Weights of a small mixture-of-experts language model, trained from scratch on English Wikipedia: 16 layers.
Below are experts of layer 13 (counted from 0) of a mixture-of-experts language model. Rows are named router (the router's row for the expert), up (a neuron's input weights, with its number), down (a neuron's output weights, with its number) and show model dimensions 0-255. Each number is 500 + 25 x the weight over its row's rms, rounded and kept within 0 to 999. Numbers have three digits each.
After each expert's rows: "gets" lists some tokens that make up at least twice as much of what it gets as of all text; "comes before" lists some tokens at least twice as common just after its tokens as in all text. This comes from a sample of Wikipedia text that the model never trained on. Tokens count by the router's weight.

# expert 21
router:488492492501505463507544523526496454491490520478459498518513534484504477474536552456496487482476517511518499472501477491514552516499526528438486539484534513493484508479524501481475478530520538484512514484525510531473507532487487539466485508492506531514508495526598471513523514496518471497483478543530503526523507512485504532485536477495519492456483448462480513480479497547521472493497540514480513484509507507467504504485516534534436509459503496537493471506501524491522543507517534504521515544469471448475512464500503539548520491527529451519531519529442539499523493496484511497526487509509440513514482481512466515491527481497492509546494507515467485520466483446520478505504468516488497473500481482495512516516450494507484506490477480515530510489514569489460494506510488
up0:506492438448468472484495506487497509493506484471552489488520498504477532526521534503485538510552526486509498447527507519452537497482572478506506491544492509497470518485493537523496519514524490512488531499541510537491504519452496524484485504492502507529466457485494522490482513503510474505493494524490471476497492494521499486473490434479486474506531434476508500416494423502505483499490533512466481476520532503483499480485534520528502479497529517505477484501458511501507554523477522510471501548507507497507507457472536477560487462502514494530496498537453482509503508442493526527511543549500510497519500490519476480456530488515498516510492538535489478514520499510509552507490509484481493514492460496510503513476521490531509486505463430497512482497503535477503481512543488
down0:481468501504471488469479514497477482502502546503464494533529495484491507484502472490479547543508468506531457488435500523507510500502527509483500494470469549519549501491490530562496455515527509515469514532475470490451498512480474555507496524501494530493453533531490502574489517525510532493480522504514501496490514436525499480515511499510486499506481471487509500476502503475511513504506487492482472514520528560481481528497507482489487460480518477472500491464496508525482478529530501464496518507484462481490477511522473481502503476504466516493574504510467504453493544478552489476504464484535504499466479526520549475523481498490474498515523483504535541536523482581530485513492514511525511504487495526457455506491510507506501504504496473556465514513521531448486483454523463
gets: "0", "3", "4", "1", "5", "6"
comes before: " | ", ".", "; ", " |", ",", ") | "

# expert 9
router:554485496496521483558513482507497458513482540451463449525533534476530481473517504475457496491469521536537518477444497481490526525506547477492522534469495522501457520530531497495489493507535534521469513489497490533496499531498508527479481545525526495511533499513498441518480514493515500502504509514541502542521480505481517519499538473507509514489485447439483507462497482466506489491505529499456513452534486530492522483485480510532454461457517472523510478519509469475496515521489542494564472507483520499467561486493503520528509480522491481505551518538476505453508490477508520497487509501478469497523526497521489491495512515492525503502491485496503471495489532454494486485524474486490538500508453514524520519497451483495494537491484484519509510459483590511514497517469517
up0:509518527525489494466549461471528471464526493523479474465512530499475541479512508471521484503489472443508490543474488498500508486496529483448474497520524515438541541493549558494485465513491492455512504526484531548476476484497531484470512500459490540529480508473506491469521517507513480525505482542507509461450504515520483513496518501507505461478518509498503523500474510518524490510494516509503470498533498516507515467504503483522496520523497483517506511580493502533520507507507491519521500531514502496523459507513548492517497535506508527500548504526470515534509488520483494460509479510477470520476504498463514486526503497492516492474490526522451508499462535505481517561566549562488481428523508471526482484497474435488505470484514490542507543474488488495462498491471513
down0:503516482510484502501481513502511457484491511472520536523533525509522511518530513534506503550481504460531507501466523489447566499508519441476486515488466465437497517483501488540483473471492526516422509531550463519517502506505532444472489486500500514531485427482471460461456522550470493505507540524503511495466495509516476485486477500480496508511503516469467520503538510473455482539510486504511460493523507536514524492546466500511522463493514520482521523476497455474500524510465489529479495496515469516522506511509538493494507493496465511490507497559504527480467533490521501523499495509511468479509502515508506475467531512502487517495520509482478440515491453539499495514453566524512459548476480453492542522521461494495480502502514501488478505493483502516475506501500477
gets: " |", " |  |", ":", ") |", "-", "|"
comes before: "\n", "\n\n", " S", " A", " N", " Best"

# expert 31
router:548485491488548526523510491526487442500483518457483484528536532488509486469534509472487494480498508499492504468489495470475544518470522478476505495495512540501470509516480527482490485513553512490521535483533538507425494523471486520504505526491514506527547502510534484514514502504542493486491494534491519521498507514501525542454527495481469520483504474466466543484515486503500477499508527493481489482503477486466500493487522518541448494471497481525475456526492549488438535530490541491521495510468465485474537509514502531522491479554507497512524517530451571481495483507501528488490424536520450514517482507531484491491513516472516505498508469479483495480527519455511468484510492472449529502489485558478517509498448493482510516542509499544491481476530540515494494495470525
up0:545479502496518460493503489470487497481515437448485531486467525453474469486525521446504515507528482479514455490508478461497500527528560511504514487505489509489453478488490519507495460511543527487488489457571512487514502496516485496500546535519493467525470521495514505491490514507497532481457471485507542478523490506510540535507475471492540483474511465476514505458456560474504510511503513473528501533559563477484544504486514499472517523451506468544506503508478501502528539513487527538518486529549501511490502481524445524501495542529492497501513515526481494480481537523493501499479476533498501481488492494472472484485487475439496520492456532519505472467517488505526500493514481488458492492528509514474519536516516514500474491528478517505508492457472530482460492508559516
down0:515551466547487512526508489479501508485485479530508499512564540535507496531485464500469522465496517521484520474504484488503558471493509483489478507504490493511479480496454489532529511501448474463442482530501487477520488538495493523485482533503517537484523496507536484483524530504493486529469556561473488508496499494490494551472530485501500479546514481497498469498512489519528512485508487496439458533505456508488469496517514524540475488483477515486501521500488535482450488491482492480482513500473482483555495474499466483531523462467508501459502498510491482503488511486491503517509476493496521494548505515500531521501507442504526478535467531523543494514491475580479499515511492478494458501553498532528474444498487552552509473499515523458461535504483541481499496499484467
gets: "1", "3", "4", "8", "2", "7"
comes before: ")", "–", ", ", "-", ").", "1"

# expert 19
router:550495489472519475499537501513485458531488525474498443485503536481515503498539500481477508509491534513477553453512542543524538506497498487505542532509545524507476499536520497481485480470506517466514529512532532546505464516454528519484525524498462551507552467478533489487480538487534516532492520542533497492472512506486521540509488454484479512501524510426488497509492473493498453470487507484462492492516482509520479493506515548505468492476504489533504482529506516474490532505467489453532484536490461468503505494491469537515556491533495476484532500553481518507510469485489550494507497533515487476516502467500494493483525493490492514489505470538499455505513537440485485531531508509498468461512486522514540467498472495506477452500502520522495488480463563520488491513491500
up0:514552486479468507498487439511508509460521504510508530514483482522493452481483529466484568539476485478471522493464500530523485495542470509497513521522537487491477498486455503477495500518524504490486535541493511510517437518505492483485516506537475492507553463536515494485501511483500496494535424533529489502498478524520531475515491491506477482487510503511439513504499481580516497551523500504489467427474531525491532508478511517474490506500552546460481509546517477522501570503501485546514521518497497497485487494443475520523502456549451528499506491495513525484473485514508487492479503518469477520516509484516503506505496516524518499460516518511498527501501486494530489473519509532474476462464501469498494511468499453512483480470469539503522465501519510533463480507505513
down0:507514502519507532511531479477533514498476521514488497504492503515515480482490536503475552496483500474542524512512506523486490519462517499465517472441472467510498555481503505522503464508580498527512494440488490493510523472499478450475468503507503481499500527476489545468507491514479473533512528483508478466537536517541539516453522496499482510509482487551499475485508509515526504472499493453499488483530504508513525534524477466499520483565507489507504541461507475522482460540471481486474484495538479475495506543479528460542442531513484473489529495468471482486449499490503529459501496477481520476463521512517486479506510505497509525478535489533485525480504513432548506488476539503512529440520498472519497484515481459479469541501500474542495476502519509490489541514519541
gets: " | ", "–", " ", " (", "; ", "-"
comes before: "1", "2", "0", "3", "4", "5"

# expert 52
router:548518446473512502505519488502481484495504485472525430556541530503546490496507493461505533502519531494516548447475495450473549518487504504511512496481495514483440486486512505516478468509526514496507516496530505488475480484481513498500511549471505511543525480484548489459506518487511477509527516514493483520540469548453507514477483506468491518490509519451477502464485478519528446484498520530459498469518468511482531502504518505500433483506508498522497468513506519483482509506464547520530460531504489481491541508465483521561480485514535476526566502514448495460523510515494506491514487521477488479485509518525472477469541501502544489501504516521486509505485546471481462489532496537499489487508496513514537510470458466496475510456497497535512485499493555513498471534495502
up8:516489495492486518495544494503472517511532467509478465492519507488485494468484520492481514495540519519498476442531504507517517502483474530522530528521521538428488510470504494512456458521535498511505461476437500496464538505497538512478538502530515505521519482530553523519532463481534488483479488498493516509522500520480510518501517519503482526492502526506523484503501491460492461485464467469508504487495465466492451495507506514498501509484520484460468456453509507516477494492512520477478491529471506444520514545482462450498468491576496488450529461503518495534553487509507474515463480473497477540477483515484503491509491506514523515559501462484466490499534509496468472491462487517512546490479536540499518495487529476520497484490485549575480504492470488485510482500538456
down8:562525472436509536493502450502495466482500476514553495526518485437508486510491496492519530494496520515505498490475545523519477493524480493507510495525481452510523532467465478481506462509508487505508535507525528586532494484512506522496489469495489484486502512515476494492543513473512489477507475477502497456520501555531535456507498507517480500524515529516518473484565491494472465539487467498506493515525506534492507498493532523514542492513484509523511553462507507500515493513459494466479504454506439533492525516461502536512496494475462507550460525455489477527535512479510518513523505509511554493492453488470475541502516504454516531452459493488517489500506516551494508493488458526513466519509514488498500518468467487479461458513541497457499483506477507484515509471506503
gets: "\n", "| ", " | ", " ", "; ", " and "
comes before: "| ", "|", "3", "2", "4", "5"

# expert 7
router:522488510478536467491497516512497464536477512472483455485568525492518492489545512481477491493490512524484506457494511493535542505472527520457504524512515529540489531485500501461490466536555533488505531468518524513477508529500494532517521502498473553515513504524544491499493524466547503517532503555502496493535500514481524513467520467526486501497502504416507509478492506520510480481496520488477520483517489552482489437485528537552444491447512485538500503477462498457507486545492497456564493535460472461491489484505508507495529477515525459529499516498474554471518511505505512482506494502464496473515490466522476529484553485493487512525476468490493486514476480455470494509508492497498515500499486505514502512489480492503510476487469491538497484511515576485487546497510523
up0:472495489541514540484507498554461492475468499526515494507514511481480498526508531479468547554517514435486511527482490477525517440511472514538519497506539486470449493505475484520488455486471508512517447545492505486503496463494552497486469501462503486519479531495522488477491530505504474487494468504511547524480497478490509515490498528507512537537525482486529498516471548479500480485486499489484475504508511538543514510529457518504504472478515482488450544474504458491527490431496483507449491529512530499516520537482493500488485508503547488471483499476499519550523501496498537452496491459490483473499530538444529555522541469489485533492513526474518483515494505489465529468540450499490504494505510529518504510512470521464487516490453532515485476541530496484478495501511466
down0:489516473542515471462512503502544438492494550509516532501453482493486503511503527497527502501493485522479492512513522470454501528501514526509501478486506496486520530471531492524496470488545530516484520465474507471467512484477453513518534505461503462493484488503483470584488516499525525503515508519511483494520496513495471522518535516525493486479466499488498488461470473470487549458518523512484509524481493520495492548510486539505490550479489498516455483483501520539465486508532515426528487496491502469494524489526508506536500490549526482513506487523484526497498471506493497514427496506487462502477528508493489502498508525531481497528557444461466502475489505611515503513477438490514509508491486520470484461507510524506517509487485486514501520477537527443524495489521480
gets: "1", "2", " | ", ", ", "3", "6"
comes before: "1", "–", "2", ".", "th", "8"

# expert 56
router:543476507509480485534531490485527484486464504459481474483556527449572480506483532475488489477482531533496483495476493497493550495486507522463492543520513529503499483524512476497461482489504554518518518480536518513519504546490549490510506518539474511508566501513537512470505501461481476496520465527532522521490503511447489519458489490489467527507508470442487524502517474480482446467518513483496501444532481492475484488492542479504485478492527516540529455518495492501482487518463515445541499505490470498520499526492491537558534500515493478536549503551493516489558467519497542480525487513481503471511508496538501526459496475497519520496482470516459473474503488440472509476515487515499492512502496509520486469522477482490493494524491474498509492490471532505527509535500534
up8:524496511490478493482515526509485476507516472464528487474496524473524486517528514507467549451490491499488502509495521532510488497497522481488514528516499519522496469481527481549464478492541487489521505515519474518474493484475464473453498494512468501586548492475538497510518494507520506465498481556475460507463517500529544519445507520475504480466515479472480519493507566496487458484503452500504468507522452496481466491538465501526505485491483519556514525491490473524457498508486507496532513482497532496535500494451431469495497458520510481550512554484489500530493526539480516530488535498529522519489462517511534493525461495530500475488503477512482458508493480499536514502521498471487482555499482511488500455506516497518479529500498463493504488508524546507494466548441479
down8:495492502472483494513506476513498471501484493503505519526471511472458498493502495502488480496479486493501485444503496509510508512522447502528493555500534493477530539539515477469461478501520490523508508478551562472541502533485524511540486555519475503505513533511527519538468502505488500453449485511459492500514480487516498504489465474494470508473487482530462480481505493482520484471527469512503459524496527477518548476509536519498500457489502511557563528486495476492535489503480451468481481499486473473497495511531511513466537476487475530493477422484516470491508531469529506526490570519513546538484480493516538518519462489502454512513436473506469490532501506475543524493502476512505488498527557503445515518473524517530523465517514526479482488513520500504494504520485471
gets: "–", ", ", " sp", "- ", "| ", "p"
comes before: "2", "1", "ed", "ed the", "ed by", "ing"

# expert 32
router:528480486484557522528505468505515453509510520465498477491521518508527457471538492467472526490499542492456542469492541501508524486498497471501534520499512510544476519527493509464508487506524542498568553488511532506472480511514550488526541568507508516501563465496523502478539523501493510512544490539505513527531463475494517493497493458482499525493505497437466533496516494498517471507490539491488538443508494489475523497463496510504489477472565457501471481500485497462469538497473522464499486511466471483492500505491494539536531476529507493509538494527486518495496496511487502488500473511523476453532492492511498482482533494469514495495505467507469481497500536474486483497487516513483490478516467558499553499466490466495507503492444473530523490485515571501489525491481505
up8:532494514492544510449504514541473469499479529494495460518495520463475528529551450511518537469514524492485556502536526468464514511493514503489495469445515474507504500494437487513530460528515526509490521494526521511511477480477496483536490512465489525563517494487497486495533521531497525525496468515496471542537494520478486509524504511511459479521543523479483496504488486486514484473490480464485500504503444516495548486502500536476523469474534492534494518501509492508532524502517477492499510512495532469459509480475518484527518496504490488484451517492456503495504536462445516491479499512522461482563460487539479505475531534529500487469505471482495464535540594508500474490489476536495509543465471486513506513509500536512494528505517483468494521453522513536495489496468486
down8:492470446514520515501536508463529487505550481544488519506472512535498528485506492482474488509501497518546512501526485527460511476477484482502509494497508468499458484500514506507496508486523478501513531500478491457498518467523484470528515496524522505503507491525490498475488529455541508492519496473473524459515483512513484474481486509451530537484470530485507469495513505482552417477490513455493476537467497492505490503489506438481504501509492469463518485520478465476464468524490498499465515484575489524520491472505497478518491515475515474495489493497514440493457509494519497476501480490508511526498519522508551497493528511492503505485455515514521543521476497624518529476494546495490461554475508545495514509541517493481525494523493511522512482509500521493545551505535466
gets: "\n", "\n\n", " M", " N", " T", " C"
comes before: "-", "The", "==", "===", "  -", "S"

# expert 11
router:546510502470548500492512491524493450523484521487493463498497481518486507484525523464461497495491498521483546483492499477508517522462518487507507512487517517509512560541497504465500506504532496482529540512501530516452490509474546515484507472493508504546528490515522472478539514481517482500517499558508494541516494484509542523448532508478538524480515495463467569500467484490504489499526495529485482487538470529474505478491512519524434485447517486524466456534528539476469511552509525467532490516511501489460522501516461486512519496509543489533522537561462520505526501512464535485527482486472471484519532507516486509487518540477521507491520492488484470456466544448478495490516500526452491492490498544481508494508471462499506480468485481527511476468494534497487499522462540
up0:499507490456492464473490489485497501511482493488450535543506530477509475548535504499480522461465504515499503468538444516532507508492494520493491541501537486537531494494514480522504465500471497478467442513482501497502467509534516506491493497488520566511498491505501444521529507545508462524511528519477468517484509489508508497528473458462491491445543496478487481500496470532493512470505454476501530472527495490459450526536523474505464464531496472527482494476471480478487534520496472565507501549550445477523483502542522516489504502480476459507552544534503505485528491507513462489442505499509497481492532520513526520520500497527521491464492476475511490523521485480496485500498527506549489460493505499506536537512530447524486487496520494477521498464493526524521510492554500
down0:485486517503464482523553451539505531522524521527527508425506521473476485474497513514490497492516512526484505502461526515531458490534480485488473501478464537478466534454478452533521492523561475478491473534534508523530470512529480458506509558511542477491439495537455464505450529517511477524516503468466507496462537529504498483513454513516497479498520490524534471525511523516475496484511478527505511500467454548483521493519461480528519516508504517465495488498523478460501476473482537491528483515473514545466484491504500460543520541565521509480445517495523524472495474492496506536518512511510459484486470517479506516483517474491500484463506508510530484490493477458522493529527480462533506519500503505504533493490504491479496523515510513531520467487493513484506520524476521
gets: ".", ",", " in", "idae", " County", "ia"
comes before: "\n", ",", "\n\n", ".", " and", ", and"

# expert 49
router:528460496490553483505534500499474454498468514439490461509486521475531488446547520496504532468440506539497517472496501480520543507464514489488501507492527512499465522508513497487491477509513519476504539496493531517481523488481541501494500529481501551532523468506546479460481520487536511508524507535505470501484504526504478524478474502464499520510509490419485502507491485513520467478490529482497498510517505502502500476510506522494442459479486477540498488542479516488502546511464551477540492522507502494482526506463526563535552477533539480492526517512458521481538496502465487488505510484496485495490527489488473497472529519490533492491495508532470466470482530450459481503522491490478527513490519562524520481504475494494492530486478475510523494498479565516491520560484548
up0:479494482435510507496505514482480571507459504499506468538533555470509495581519467495444500514504518486504480500527485521505516483520503520515473528503508470520529471483493530490500493497482487536487511511486512516469443463474511530499502510517512513552484488492499472488454554445500496526524491554548467484519485436521508484448487435496471495513532488498496522522522506527492528507504505556487521519486502505457505465455500520435501535531486522541496473549503512490504481549505476510509536474506477512503496487501492509523470499500518540492481497502469488487436505503491495438487494501497479500492500482513509535505472521465464505534529503520520516498487524487509527516488520519477497537527504485511485488555496500454517494484510479490507499509469483509516478518556503
down0:518484481515499479496469501518482493468496499470535510478465522527474525493512507517486492514511531503530537493487497500555494476504518517510526510476491508476497491487508486511485496437478487428491478545522505502480513513514499485518471491452519509517506494436555511516459521511519504510514489524557491500450556506454500490521427508467472520473527521417506479500469489475474474514481517486484506600483496482526466497487488540539503477498532506515530472502478492510478525482495510514491470499479513523505503512492529511491505477500510550485490495486522517512508497489502516511512480479479534519521488485517507493455532504487510488477495522493510474503534508617504489542518510508514469515522487500529511487513488528472509563517466507482499482484513563514478515513522486
gets: " | ", ") | ", " ", "| ", "°", "′"
comes before: "1", "25", "14", "15", "19", "2"

# expert 43
router:492485475513525485520495480516520462540502511455482486526523494489505492473532538479474526482491514500482521473511503498518539510464512512490499514483543550521502523515495471452494491558508527510502498477519519501477504544512506521473505515538474508504561496490507496486524522470494504535550515543526483528529493527491511509489528473485514522506483493467470522488497481526517475504524518502451493461490474482468496461494525504486450516467495468537491473512488481493506524550480538455537503504458514466501508515478469519539535516487540457516524512515492500457523495534462517463493483525478451472530552498506471524502499530488534518506468479501484473494500529448505506503543500470504569473510465536508513473507493519489477509481475485520542511453550569545503518541478495
up0:522491510470505436520518499537571494509512497458541520525525520521487485519468518461496552516519483523537499487448458532452482482530533466500508491478513493495481506495528465500533518506461526509481512498519515482522525562503499489484544502472456478539452499470482456502481506540500531482490516470472490508541481471507511482488498507499497493488507514463521517490524471477488462509436486476483507500536523470505491494513533457485511507480538520528534474488537445497510539539481434506509544494522499537512520461540488566533532547509525525458491472533501517495494483493520485470496492450507498509482521515488509506462515492482515490451512494529521513515501532500520520488526490476508479510521465515520460519501507491506459515519489517518505497515496500517517496551466491
down0:477497463556502508488472527499495532528480523528498484503504488468504477476478453513544478546493547457443520432507483519500510517500462484494494478523469500478461491530510524496508523472543530510526487502517511511470563473508460485495441486532496521504494497515471476507505509488511527487508488505465517558492506509472538538533507475493532516500557473525495538524480491469515518481508512524489527501502476509518484526509484480475504496544502536482509505506512453500483493485544515461483484477508534471528526520488529527488501441481531487490486509470534492509519536460485477494513489544507546545505517515536522519477496451497495497496493495504454479427490461501504502515501559500486486493525509523503501514441483553476483540495509450464527508510507499473497478494508488
gets: "\n", "\n\n", " was", " on", " is", " played"
comes before: "-", "- ", "–", ")", "- C", " team"

# expert 1
router:542502472484552485498536474524497448524475511450478469499486525490509511488495516479469548513500521509510530490482487485515545523456542505507515525482509522515494522519508520488478512523524551520505514496506498505492454518489520528483513510509497525455523490496512499504522560485517469538533526513501489491512495490475494508480503480504506513497502496409489482481516497507559506478512495511507503453524504542479495507472477513551428473496511507556511464535495505501494514523462529461524494537487465479456486510525479512527483483520506494545529540525463514455525475515477511499482489508472478501506480469504487495524551538484542486503484497506478481521470541455501504473513445554479504458478487561474512532528486460493473449489512474499510498493480547503469485515513491
up0:503511463491451506494541497562541519499477547499499541483510506476510482512490476488523497482514498479478510490479462543514465452528522478489503526498505521537498491545538505500490535487532503519478495524498488497476496500527523509568527492504497492519497485488524581469533499438499472527482530496523431499533497543509522517538457481495483491532529547489508484544428461510501510506501497480485516513516498514484476522475514519496504456477487514514456468528519564466512517509461515503467506542529526547501499487467498514498537480512492482512511433529480510492524519494484482543519522509525509501479488518482506525477457512469518470547469481508497498484492531510482450474500467500485475501513500492496517487487481481493513482504449515541502473507494542525473507466518507
down0:477549494531490508490525475512518493491526521506521478531511493532468503515427497500478489518520497506514502493476501484487552522496472525508518475510467451492480549508434498515502508488461528484516500518459526492507473520495475492513521524490490534497505497482487501490512484498476496497476493488466486457502452474484473510522523503439471494547513521515511442513572525522512532498468474508501505496489503449502525482505511511510486514468481479494521564524501500519521496485478507514483523499542470494498479493541507451491479528504463489519478510502517528497438506509509482505517484490521500513532494525495462465531488455526471487486551518502482475524508477451531507507545498500469521482482528490503455527530477480524577564473512522527479535463458559517488484511530499
gets: ".", " |", "==", "===", " ==", " ="
comes before: "\n", "\n\n", " The", " He", " In ", " In"